Experts of a small language model.
Size: 13 layers, width 512, vocabulary 32000, 114M parameters.
Experts: 32 experts in each of 11 layers, 128 clamped SwiGLU neurons an expert.
Below are experts of layer 4 (counted from 0) of a mixture-of-experts language model. Rows are named router (the router's row for the expert), gate (a neuron's input weights, with its number), up (a neuron's input weights, with its number), down (a neuron's output weights, with its number) and show model dimensions 256-383. Each number is 50 + 10 x the weight over its row's rms, rounded and kept within 0 to 99.
Before each expert's rows: a language model's description of what the expert responds to. This comes from a sample of Wikipedia text that the model never trained on.

# expert 7
It responds to: Unlike and word pieces. The piece like in sentence-initial Unlike, plus scattered mid-word pieces and numbers in tables, drug and species names, such as inf-lix-imab.
router:47 59 35 42 24 55 49 40 59 44 55 57 37 46 52 33 51 29 63 42 41 39 64 55 66 45 45 53 71 50 44 52 66 54 42 44 59 57 46 51 36 38 48 39 59 53 42 32 32 40 44 32 29 47 58 70 52 63 48 55 38 41 44 42 58 64 26 36 44 28 66 51 59 63 66 55 53 60 51 48 49 52 60 30 47 53 53 48 61 42 53 37 49 42 55 62 52 54 47 55 53 61 71 48 46 63 50 52 50 57 40 51 46 45 49 40 45 46 32 44 58 52 45 44 37 38 25 44
gate3:41 48 39 64 52 38 37 57 62 54 56 29 47 60 75 56 51 48 45 23 60 40 32 61 51 48 53 43 51 58 43 49 48 45 62 60 43 39 58 39 51 48 61 39 43 50 47 64 59 46 32 59 45 52 43 34 40 60 45 59 69 54 46 45 59 63 56 70 60 50 66 59 41 44 47 55 53 68 58 66 64 55 36 50 47 42 69 53 57 38 58 44 52 39 39 37 59 54 55 32 52 51 52 63 61 59 56 49 28 29 55 58 43 53 49 68 42 48 52 42 33 48 46 50 55 43 40 42
up3:53 55 48 53 61 66 56 36 51 61 53 57 48 42 57 63 64 38 59 49 61 67 42 53 45 31 58 48 54 42 38 57 63 50 42 63 52 53 54 56 55 51 51 43 43 56 49 44 43 55 51 35 29 44 46 51 43 57 50 67 39 57 55 53 46 33 59 50 38 53 61 58 33 45 33 52 77 52 43 31 39 49 50 47 43 46 61 47 45 48 33 37 33 64 52 65 44 50 40 62 58 47 61 33 47 54 54 45 50 65 86 48 77 57 40 38 60 41 50 45 52 55 55 43 49 43 47 48
down3:51 45 36 59 72 62 70 51 51 44 56 75 60 36 37 46 60 39 61 47 52 45 41 52 50 53 38 42 36 26 41 44 52 39 46 44 49 45 49 52 50 47 45 43 68 56 55 35 39 47 61 62 52 37 53 64 47 48 68 50 46 56 55 50 68 55 49 57 42 47 38 40 52 64 53 44 56 45 40 47 34 40 37 56 73 61 63 35 58 65 64 50 48 56 53 43 52 50 50 58 53 57 50 66 50 29 34 49 37 52 72 51 40 61 42 47 57 49 48 56 43 25 52 42 44 43 49 57
gate4:50 43 55 47 53 61 60 40 59 74 61 50 37 56 54 74 45 65 56 60 59 56 60 55 46 43 50 58 58 53 43 56 57 50 46 44 52 56 60 49 50 54 49 46 50 68 49 67 41 55 42 40 50 44 50 57 65 44 55 53 63 49 54 42 48 54 72 58 53 63 55 36 34 46 72 42 37 64 47 48 54 56 46 49 35 49 40 49 57 56 45 64 39 43 64 63 53 58 43 61 39 43 61 64 40 43 45 39 34 53 34 42 48 71 32 58 38 44 53 65 47 58 42 58 70 42 59 43
up4:45 38 32 78 49 58 77 54 67 53 43 52 49 49 66 42 47 58 38 51 58 51 42 51 54 52 54 48 35 66 41 55 36 50 47 71 35 59 40 58 40 41 55 39 42 52 48 64 47 45 43 39 56 46 55 57 63 46 54 62 43 40 45 52 67 43 57 43 58 62 35 32 59 61 38 45 55 64 40 45 50 57 76 65 49 26 63 53 51 64 68 61 40 47 58 39 59 55 57 39 36 50 47 49 59 42 45 62 34 52 58 26 78 52 38 61 47 48 40 54 52 48 35 56 69 41 64 47
down4:47 52 38 51 39 61 72 69 39 40 62 51 40 33 40 51 53 42 46 49 64 58 43 56 57 50 68 56 53 58 37 63 66 46 36 54 34 67 39 46 36 62 53 53 49 72 43 67 42 41 67 55 36 58 46 60 54 34 57 39 52 35 54 49 54 52 48 43 33 63 58 57 41 64 55 71 54 53 49 36 44 44 60 63 28 54 57 38 39 61 50 31 57 51 49 57 37 38 33 48 69 42 65 64 36 41 61 68 45 59 45 48 45 37 32 66 59 43 68 60 47 44 45 60 51 58 37 53
gate5:57 54 63 34 52 39 56 44 54 70 62 63 53 35 45 55 52 51 64 53 53 58 60 35 61 37 34 54 54 71 45 54 52 56 58 55 50 47 56 59 69 54 52 29 39 36 58 48 45 46 53 30 39 61 41 45 54 55 70 48 50 40 54 42 60 73 57 57 53 44 61 60 41 47 57 50 64 61 52 41 56 55 49 43 52 55 41 48 54 60 43 56 42 53 59 44 55 46 46 50 43 60 50 66 35 50 41 49 60 64 41 61 70 36 40 68 44 56 52 59 54 48 66 53 61 54 46 64
up5:32 45 54 46 38 48 58 49 46 56 47 42 47 50 59 53 31 44 65 66 48 70 42 47 47 74 49 48 55 60 29 64 48 47 50 43 37 67 67 45 52 46 53 49 50 62 62 48 60 46 33 69 58 54 46 48 56 49 53 31 40 48 52 47 34 56 63 58 64 47 61 52 48 59 37 64 45 42 47 37 55 41 48 58 25 68 53 62 57 45 55 52 39 48 49 59 52 29 56 50 44 54 63 35 64 45 40 66 51 44 51 36 46 43 53 37 43 60 36 57 26 65 51 50 52 68 52 38
down5:51 65 48 29 46 52 56 45 45 61 27 56 44 47 52 43 34 43 38 47 49 43 65 58 44 53 50 51 53 46 50 60 39 53 42 37 48 58 51 40 49 61 47 34 53 67 32 54 65 47 53 54 38 55 63 41 58 46 52 44 39 57 62 53 37 52 35 44 54 76 59 35 59 50 46 47 67 41 45 50 39 29 46 64 46 36 26 45 45 56 68 65 54 53 55 37 53 62 53 39 46 41 45 40 63 44 66 27 55 33 69 45 59 68 53 53 50 44 62 32 50 41 53 51 43 50 43 50
gate6:45 43 41 56 55 48 66 49 59 63 62 59 64 57 50 47 53 65 50 42 65 51 50 64 63 63 41 58 46 59 49 58 42 69 60 44 37 45 57 53 59 53 59 49 57 79 58 55 27 47 57 34 62 46 55 43 63 43 61 52 43 54 43 31 46 49 54 39 47 35 55 45 71 51 51 46 53 55 55 49 59 59 49 40 77 51 43 52 76 68 57 38 35 66 54 46 33 41 62 36 58 48 45 50 45 50 59 59 54 38 67 58 43 32 34 47 42 51 52 48 54 44 81 44 52 48 54 39
up6:57 47 33 29 42 55 28 56 62 52 61 52 52 63 50 46 32 60 61 46 37 28 47 55 53 53 46 51 61 25 58 67 47 49 44 61 39 38 55 64 37 38 56 72 41 41 43 45 52 47 45 34 49 17 48 37 56 34 48 47 34 40 40 54 52 53 37 55 37 53 45 43 44 46 55 64 71 36 36 57 39 67 59 39 43 62 57 59 42 46 29 43 59 74 39 55 46 67 50 37 68 60 56 53 32 46 57 56 53 64 58 46 30 46 52 49 50 55 49 45 39 52 41 78 58 47 46 46
down6:46 39 40 45 46 49 55 63 39 18 52 42 46 60 46 35 54 34 57 48 58 39 39 27 50 49 52 57 35 43 62 55 64 55 47 51 56 59 51 45 47 43 39 61 44 42 50 45 49 77 41 52 38 37 39 49 54 50 50 45 50 47 59 58 48 48 43 68 44 42 50 37 39 69 45 50 50 66 37 53 50 45 40 52 62 52 54 67 52 47 28 53 60 52 50 23 59 42 40 66 56 42 44 55 30 51 44 58 50 59 55 48 63 67 48 41 45 50 46 51 48 55 33 58 42 48 55 49
gate7:19 52 59 48 60 52 32 49 62 59 57 34 58 56 37 55 56 64 59 53 49 39 60 48 58 60 41 51 40 57 63 58 47 45 44 45 50 46 57 45 65 77 55 29 43 61 42 49 73 35 46 51 51 45 60 43 62 62 38 59 64 63 45 47 37 45 40 52 39 50 58 61 26 51 61 55 44 44 52 41 43 39 48 50 46 43 42 61 61 40 53 59 50 46 41 52 37 43 56 50 75 51 44 59 61 67 68 50 35 46 53 51 32 59 51 46 40 36 48 48 50 32 31 53 43 48 50 49
up7:41 60 24 53 34 59 61 46 58 59 54 80 44 51 43 45 46 62 43 50 39 55 53 21 58 45 70 43 42 55 31 48 63 42 61 49 57 53 58 56 42 32 62 44 42 64 58 66 51 52 40 69 55 55 55 51 43 44 59 52 55 58 61 57 43 28 36 56 55 54 58 40 52 27 65 60 63 46 38 47 74 67 58 48 63 51 42 52 58 68 55 49 45 43 47 48 38 28 60 42 40 44 51 48 53 48 41 52 68 61 40 50 62 41 22 43 55 49 39 56 47 50 47 49 52 48 65 45
down7:72 39 52 38 46 61 45 44 50 45 36 46 58 55 45 41 53 52 43 53 50 55 47 68 34 56 46 44 62 43 32 47 43 57 67 53 65 51 52 51 59 31 32 42 39 50 67 36 48 72 49 62 41 49 49 58 39 35 45 53 59 60 61 47 57 43 63 44 63 29 38 59 43 50 52 46 41 45 60 56 44 43 42 42 48 69 55 49 52 47 31 65 65 51 54 39 66 64 41 46 63 37 56 38 54 35 38 48 46 59 39 38 59 51 39 49 45 50 54 51 37 49 55 49 36 61 54 40

# expert 22
It responds to: Spaces in names and tables. Bare space tokens between genus and species names, numbers and empty table cells, plus odd word-final pieces like -er.
router:45 63 38 42 32 63 48 50 55 49 53 52 31 48 57 42 50 31 60 43 28 39 62 49 65 31 53 48 55 48 40 47 65 48 46 45 60 52 41 49 43 33 42 44 55 47 52 28 41 44 54 42 34 46 53 64 54 57 48 57 56 46 53 42 74 63 30 34 53 24 64 44 50 68 63 62 49 55 53 41 35 59 63 46 46 41 51 38 62 32 51 45 52 45 42 63 39 44 51 49 48 57 58 44 49 63 53 48 46 55 46 62 53 40 61 47 46 42 24 30 47 67 44 49 42 42 45 49
gate0:54 57 60 43 57 54 45 50 52 56 52 53 35 38 73 58 44 62 50 55 50 66 54 55 78 47 42 45 43 29 51 49 57 42 54 38 52 48 66 43 77 50 35 37 37 47 57 39 71 40 43 59 52 54 41 35 79 45 48 67 54 60 41 54 55 56 51 57 53 64 27 54 33 35 53 68 57 48 41 42 44 46 62 51 57 46 38 66 50 47 64 54 56 59 49 47 70 42 66 44 73 64 41 52 71 36 47 50 55 51 40 57 57 57 41 62 45 62 57 77 43 42 44 59 57 64 42 44
up0:55 32 67 57 62 54 46 46 42 72 36 56 24 57 39 51 61 22 42 55 49 43 65 54 45 58 53 33 49 70 52 52 61 52 62 67 53 60 39 59 71 52 51 72 50 34 54 53 54 39 31 58 61 37 39 45 73 51 54 37 56 62 52 45 35 59 47 59 50 51 57 69 53 50 51 46 54 29 48 47 56 40 59 59 54 56 54 55 45 50 55 56 54 59 47 60 46 35 39 49 51 63 65 37 52 47 41 67 43 47 43 62 49 44 60 51 50 50 54 36 52 61 64 53 48 51 46 57
down0:53 46 37 51 56 54 61 36 49 62 53 52 55 38 46 54 69 53 51 50 48 32 39 46 60 65 43 51 46 46 37 56 40 68 33 42 41 46 49 28 61 59 70 36 43 42 63 41 45 59 59 29 43 44 48 34 42 53 53 32 49 49 32 56 47 45 61 38 52 42 26 50 37 53 58 53 59 76 51 46 39 71 61 45 55 36 42 34 42 61 69 52 54 66 59 48 55 58 56 44 70 30 44 48 58 35 34 30 51 63 69 51 58 60 60 67 52 41 54 42 51 40 50 55 48 66 52 58
gate1:62 39 42 33 64 38 46 39 44 49 52 48 52 65 48 68 50 62 62 69 57 59 35 40 37 49 40 57 42 65 45 57 40 48 47 69 43 41 50 71 54 57 67 53 50 50 52 59 38 60 63 56 40 48 36 27 51 68 60 48 67 39 58 74 39 42 34 35 56 59 42 52 38 65 63 46 42 51 45 36 41 56 64 56 56 54 43 49 46 54 32 58 58 47 37 50 36 46 35 73 47 44 41 68 41 55 44 45 35 50 71 48 57 42 55 69 68 77 36 54 36 46 50 55 56 32 37 38
up1:57 50 67 40 55 48 46 46 63 55 30 51 38 52 43 42 42 46 37 54 36 40 47 40 51 37 66 42 68 52 54 36 65 56 43 50 41 53 32 52 54 44 37 46 42 40 48 46 50 59 24 48 50 45 47 41 40 56 58 42 40 51 36 51 54 48 66 40 42 43 53 63 42 53 41 50 55 60 57 49 58 42 52 58 60 45 48 51 43 49 61 64 44 56 58 52 72 55 47 35 58 38 62 58 65 31 60 54 60 53 54 42 33 43 45 68 38 37 59 53 51 44 48 44 63 56 50 63
down1:48 70 49 37 50 44 52 65 53 28 40 50 37 52 69 58 44 34 72 28 50 50 62 42 50 44 49 27 39 44 36 45 49 47 50 65 44 48 40 58 51 50 49 47 35 42 43 49 46 58 53 44 46 57 43 56 50 55 52 54 64 51 62 42 52 37 35 52 41 48 48 32 56 55 32 50 53 43 45 54 48 53 58 41 30 61 50 44 51 63 43 52 56 48 51 41 47 45 50 47 63 46 55 49 54 35 56 42 63 44 39 51 66 58 40 56 64 59 58 52 26 44 27 47 34 54 51 45
gate2:48 34 46 34 56 66 40 61 61 45 47 64 40 61 38 42 66 22 55 49 50 46 48 33 40 47 49 65 52 33 71 67 42 54 50 42 43 51 64 58 50 60 60 43 69 43 35 39 49 46 29 65 57 44 46 60 41 40 43 66 46 56 39 36 37 58 45 43 48 52 59 49 41 51 68 49 49 45 39 50 43 41 64 46 67 47 46 35 64 63 56 50 47 60 58 57 54 39 37 39 52 42 43 49 44 47 48 47 32 58 46 45 57 59 35 63 48 48 56 53 56 48 52 45 50 39 49 42
up2:40 56 46 63 48 45 32 40 56 49 37 25 41 52 53 40 53 65 25 61 46 43 46 58 40 55 38 52 20 41 55 50 52 42 48 29 33 50 52 39 53 35 55 55 42 44 58 46 54 47 55 45 56 46 56 60 25 76 51 54 61 50 38 32 54 40 45 54 57 48 66 62 36 39 64 61 51 47 45 63 61 60 40 48 60 66 48 48 49 41 38 39 51 58 52 31 48 49 78 30 64 39 42 52 43 42 51 41 55 49 54 59 52 44 51 34 42 43 50 52 51 46 54 48 67 52 52 69
down2:64 49 48 44 57 50 58 55 55 42 43 44 47 51 55 49 54 40 52 33 50 41 45 42 71 50 56 59 61 68 42 53 53 62 60 49 63 41 33 75 37 33 59 57 58 65 42 35 57 42 58 41 57 40 54 49 61 46 66 52 40 51 52 65 48 45 51 42 56 52 20 56 53 59 41 56 64 55 49 51 32 44 47 64 54 51 56 52 42 42 51 55 41 48 47 54 25 64 55 39 51 65 52 49 30 53 31 57 49 45 61 56 57 68 53 43 62 62 54 55 63 53 62 41 66 60 49 47
gate3:48 72 57 58 66 49 41 64 50 50 49 46 57 60 43 55 36 61 42 45 64 58 40 45 64 47 67 60 59 40 50 62 47 28 33 43 34 44 52 51 41 44 51 48 48 61 48 50 61 56 40 55 45 50 40 54 55 49 57 39 66 44 57 38 41 65 57 41 58 62 45 42 40 55 50 48 51 31 54 48 39 57 45 55 40 56 52 58 51 69 50 60 45 37 49 47 53 64 44 51 54 41 59 74 65 48 59 43 57 68 54 46 53 33 72 59 39 69 30 52 52 55 32 58 53 50 50 64
up3:38 49 59 55 40 56 65 67 41 30 44 63 56 64 46 41 46 49 58 52 62 53 44 46 58 42 51 52 50 55 51 59 52 51 50 38 53 52 42 44 41 42 45 43 59 49 46 48 51 45 49 44 62 48 57 58 40 47 45 51 35 60 42 35 59 33 42 57 69 45 41 53 40 50 45 40 64 76 73 51 48 58 54 53 41 62 61 40 51 46 60 50 47 52 40 41 49 59 49 66 62 69 54 37 34 48 42 39 41 68 50 43 43 48 63 72 53 44 36 43 58 46 54 36 43 34 41 48
down3:46 53 48 57 52 40 56 37 50 52 56 50 39 61 35 39 37 54 59 51 49 54 46 52 43 53 44 43 45 51 57 72 45 48 43 43 60 53 43 41 47 41 38 52 53 40 61 49 47 55 46 30 56 57 60 38 60 47 51 39 52 67 47 56 46 51 46 41 55 76 44 47 48 44 42 35 55 48 52 59 67 35 45 69 61 45 47 48 45 38 53 58 38 32 44 59 46 49 32 61 62 60 69 39 43 48 55 45 45 52 39 51 49 38 54 42 48 36 51 63 50 46 66 61 47 56 59 64
gate4:50 50 64 43 62 47 73 44 65 59 48 38 58 51 65 60 43 37 59 60 52 45 51 54 43 61 49 60 45 52 49 54 54 62 34 60 56 49 40 61 48 56 44 49 52 47 62 28 72 41 63 49 65 46 59 52 48 55 54 64 54 43 38 55 51 50 45 36 48 53 49 46 40 55 46 61 57 48 48 49 47 53 69 72 66 48 29 54 56 51 61 77 42 32 42 44 66 51 49 71 51 39 63 54 40 40 44 71 45 53 30 41 50 62 61 47 52 38 46 60 63 42 33 42 50 60 54 53
up4:57 49 51 40 48 64 47 44 59 57 56 39 64 41 55 57 47 43 50 41 58 55 49 59 44 51 43 66 53 37 41 52 50 61 53 62 50 41 71 44 41 60 31 57 50 46 62 42 59 47 60 64 45 39 55 57 47 53 65 67 52 61 57 62 54 65 42 56 47 41 47 48 45 52 37 65 55 28 52 46 61 60 54 56 45 44 52 57 59 60 48 71 49 38 30 47 41 51 69 61 62 38 55 64 52 46 57 55 23 62 51 46 45 51 52 48 54 43 31 50 39 41 55 56 59 47 64 62
down4:50 48 56 44 55 50 40 43 59 47 58 52 44 78 45 36 51 57 50 65 45 55 34 56 54 67 56 40 40 39 60 63 55 54 47 35 39 54 52 51 29 36 40 64 47 37 53 59 59 51 41 47 50 48 44 57 44 40 59 64 50 54 44 61 44 47 50 59 65 52 67 43 48 50 57 49 56 60 47 65 42 63 38 53 47 47 33 58 50 54 26 33 58 35 67 39 53 44 49 59 68 61 35 30 50 44 44 38 71 58 51 37 64 82 51 57 54 41 71 57 50 52 66 34 73 70 49 40

# expert 16
It responds to: As in roles. The word as, especially in casting phrases like stars as, performance as, diagnosed as, plus forms of be and first names.
router:55 65 31 48 23 57 43 39 60 42 67 41 42 51 54 34 48 37 61 49 42 56 62 53 74 45 38 46 66 60 41 46 55 51 56 51 62 59 52 43 35 45 53 53 62 36 49 41 40 41 50 32 34 46 51 64 50 51 38 53 50 35 42 46 58 60 34 41 48 27 43 48 53 55 52 64 46 48 58 40 48 59 62 38 35 46 38 46 64 43 43 37 50 41 60 62 48 54 43 54 51 58 53 44 47 57 49 48 51 60 40 58 52 39 46 54 65 26 38 25 63 66 49 42 50 43 32 42
gate0:58 40 34 42 40 64 56 41 46 61 58 39 62 35 69 40 34 48 56 59 45 60 43 28 59 44 65 56 52 62 50 46 47 52 58 46 66 46 35 38 55 46 42 41 45 65 41 53 58 31 42 54 67 53 34 54 40 43 43 53 57 64 51 46 45 56 49 49 58 48 40 64 48 56 26 46 42 40 41 53 32 59 44 64 35 43 58 66 56 62 50 48 44 43 51 60 58 58 38 53 69 48 50 46 41 43 42 56 54 47 40 43 64 55 55 53 52 34 49 50 46 47 41 52 56 56 39 41
up0:51 53 60 46 55 24 48 63 59 64 45 56 62 49 50 52 38 23 54 26 47 64 43 38 48 56 35 60 41 47 48 46 71 59 54 45 55 71 57 45 41 58 39 52 56 33 55 40 60 45 59 62 46 47 49 52 62 68 53 56 33 50 49 43 50 56 53 39 49 57 44 41 49 32 50 70 53 52 35 44 48 46 61 45 63 48 37 61 42 34 28 49 58 49 59 42 56 59 61 67 44 38 58 49 62 35 48 69 35 54 59 50 45 58 34 46 44 60 67 45 39 49 49 44 58 46 43 44
down0:57 43 60 45 55 49 66 58 60 43 40 58 54 55 54 64 44 45 43 54 66 68 50 67 68 61 54 54 53 42 47 51 49 53 70 56 49 31 41 47 50 51 62 59 49 49 64 50 61 59 63 53 61 52 48 63 65 60 43 43 58 46 37 51 35 45 46 30 53 39 50 50 58 62 51 37 35 62 51 54 48 44 58 54 60 55 26 62 43 30 65 61 51 38 59 51 63 54 48 32 37 55 55 28 42 55 50 45 55 69 45 36 45 40 59 56 51 46 43 73 37 53 52 48 37 55 49 34
gate1:51 68 43 52 49 60 60 52 66 57 39 43 42 43 46 68 48 35 65 51 53 57 55 51 43 52 65 72 50 70 49 37 40 61 35 33 38 41 53 58 54 50 37 51 57 59 50 39 41 64 48 46 53 55 38 36 50 47 49 57 48 48 64 52 61 53 56 58 58 42 36 37 60 52 46 58 45 44 46 33 63 48 59 45 51 41 70 42 37 62 46 51 35 47 45 46 47 52 58 41 47 40 24 50 42 44 58 47 51 60 65 45 50 41 43 53 60 75 53 40 61 62 30 54 56 44 35 61
up1:47 46 53 65 62 52 43 40 40 54 44 49 40 56 66 45 63 45 46 56 39 51 66 58 46 50 46 55 33 47 46 63 42 42 54 40 48 49 57 39 36 55 65 55 46 62 57 54 60 61 47 44 76 39 48 50 57 47 57 57 29 35 49 41 73 50 30 46 57 45 27 71 47 58 43 64 55 43 46 51 47 52 61 42 45 42 64 49 57 46 51 33 40 39 46 56 29 70 26 62 53 35 28 58 54 34 52 59 54 42 56 41 37 34 56 51 61 54 57 52 41 53 68 64 51 53 52 43
down1:62 56 65 44 55 53 50 44 34 35 51 39 51 62 40 39 35 41 36 56 30 42 50 62 53 41 41 40 61 70 45 59 42 49 50 58 46 54 59 40 58 50 50 48 35 50 36 40 51 53 37 45 44 43 46 37 73 49 57 44 47 72 52 54 60 35 61 60 52 41 44 43 51 28 51 41 42 31 44 62 45 34 50 53 68 42 64 33 49 52 49 52 34 59 61 47 64 67 62 46 51 44 63 57 48 33 48 39 51 66 52 53 59 56 32 43 58 57 48 44 52 53 50 64 63 43 58 56
gate2:37 49 51 60 53 59 62 55 71 60 49 46 60 58 41 57 52 64 53 58 63 59 34 69 59 38 37 57 38 57 52 57 31 66 58 54 53 58 50 48 63 52 47 35 63 61 54 47 59 57 48 52 53 50 55 66 50 38 43 36 42 30 53 48 62 64 63 69 39 43 53 47 37 40 48 54 30 59 70 51 61 46 43 53 38 55 50 37 63 76 37 63 41 41 29 39 52 32 43 48 55 40 69 64 32 45 51 40 45 43 49 59 67 28 44 57 26 43 51 36 47 40 48 54 39 54 60 52
up2:46 45 62 45 52 59 34 48 38 38 51 48 40 47 57 38 59 45 56 71 38 68 46 58 64 53 47 55 50 55 47 50 23 44 49 45 40 43 62 54 36 46 46 47 42 32 53 38 63 64 63 64 44 38 40 55 51 60 56 30 43 50 45 48 39 38 38 54 90 48 32 52 66 40 44 59 56 54 51 68 61 75 33 53 51 57 46 46 69 63 43 47 44 46 46 51 53 44 62 57 43 62 61 45 49 29 61 61 68 57 34 56 54 50 22 68 51 54 60 55 46 61 52 49 37 33 53 55
down2:62 51 40 37 67 56 46 49 59 48 52 32 44 57 30 41 59 60 53 25 43 64 42 39 58 56 51 51 56 46 45 59 38 37 58 59 54 36 57 46 44 58 53 56 57 68 51 48 46 61 44 46 31 46 65 46 67 48 57 52 52 49 52 36 73 63 50 42 45 62 52 59 63 57 47 52 60 44 47 45 56 59 47 55 50 56 69 36 54 34 62 37 49 48 49 65 59 60 38 47 62 68 39 65 53 45 51 41 66 45 66 44 62 50 44 52 31 41 38 53 61 47 46 41 49 55 57 58
gate3:32 47 51 61 40 62 57 43 70 62 57 29 33 68 37 65 55 49 40 56 53 71 53 55 51 68 52 28 30 48 44 52 40 45 38 47 33 41 57 49 43 47 48 62 39 59 40 53 46 44 49 46 57 62 56 58 56 43 37 54 38 66 39 57 53 63 60 39 40 51 58 52 52 36 46 66 49 67 53 44 51 38 36 52 44 56 66 39 61 58 53 49 50 52 41 65 56 59 37 47 43 48 46 58 26 37 52 56 50 35 38 49 65 60 42 43 54 48 29 47 67 52 61 60 61 51 54 62
up3:53 41 60 64 47 52 30 59 55 57 53 72 30 47 32 40 44 54 43 56 36 45 52 56 48 32 65 59 27 58 34 59 56 44 70 50 40 51 39 37 47 67 50 63 56 37 72 37 55 40 63 60 55 31 49 28 60 56 46 56 50 52 63 73 47 34 49 55 39 54 54 52 48 42 58 48 41 51 40 66 69 59 64 45 49 49 43 61 63 48 53 55 50 39 51 39 59 39 39 56 63 42 51 50 48 46 40 41 41 69 60 50 62 47 43 69 48 39 52 44 33 43 49 52 49 37 32 42
down3:54 31 58 37 39 62 48 45 41 58 43 51 51 44 57 67 56 53 30 46 56 57 44 43 58 36 39 48 49 36 59 43 60 43 39 32 48 44 65 58 54 45 46 81 48 44 52 60 41 47 46 52 44 35 55 53 55 49 53 43 41 48 26 53 40 38 60 56 53 60 46 30 41 48 33 47 57 45 25 54 39 23 71 71 69 17 41 37 46 59 58 45 44 65 72 54 45 57 56 38 48 47 55 53 45 47 57 45 61 57 55 40 44 56 59 45 48 47 44 48 35 44 53 45 42 35 53 51
gate4:45 54 34 48 47 52 53 65 56 54 53 39 63 37 17 47 56 55 64 53 47 53 60 41 46 64 65 45 24 51 76 44 52 40 59 55 47 43 75 55 28 60 69 48 37 63 44 49 50 50 45 33 46 47 43 70 53 33 50 62 49 74 48 63 43 43 43 40 43 45 59 59 45 53 49 61 41 61 50 51 58 59 45 63 45 61 56 52 60 59 35 41 29 54 49 56 40 56 62 51 57 57 49 58 46 58 50 57 50 38 48 60 46 48 34 63 34 54 37 51 38 37 52 31 46 41 60 48
up4:66 55 70 48 43 77 35 34 56 36 36 43 44 53 37 40 26 65 30 41 49 65 65 41 38 40 54 49 57 59 48 61 43 60 53 42 70 68 54 37 42 66 39 62 54 62 52 68 55 61 47 45 48 58 48 53 22 47 39 35 57 37 62 52 59 54 50 38 43 42 42 47 35 42 45 35 42 57 50 60 48 67 46 36 49 65 53 50 41 49 43 54 59 44 39 43 61 51 29 39 53 41 46 61 36 56 55 46 39 44 42 55 28 46 28 39 42 47 58 46 61 61 48 53 58 62 40 47
down4:54 47 52 44 62 45 44 39 40 51 44 65 49 48 43 49 45 47 36 57 36 57 54 44 46 57 45 63 43 68 58 46 51 70 50 56 44 61 60 47 34 54 46 50 42 59 51 41 65 54 41 39 52 48 56 66 30 53 48 38 74 46 54 58 59 46 64 40 42 43 68 46 50 44 45 42 59 49 37 46 60 53 46 51 49 46 35 30 58 47 57 35 48 55 53 45 57 53 47 25 49 50 71 50 47 50 68 52 51 41 43 55 52 52 51 46 67 50 50 48 59 39 65 43 65 44 77 44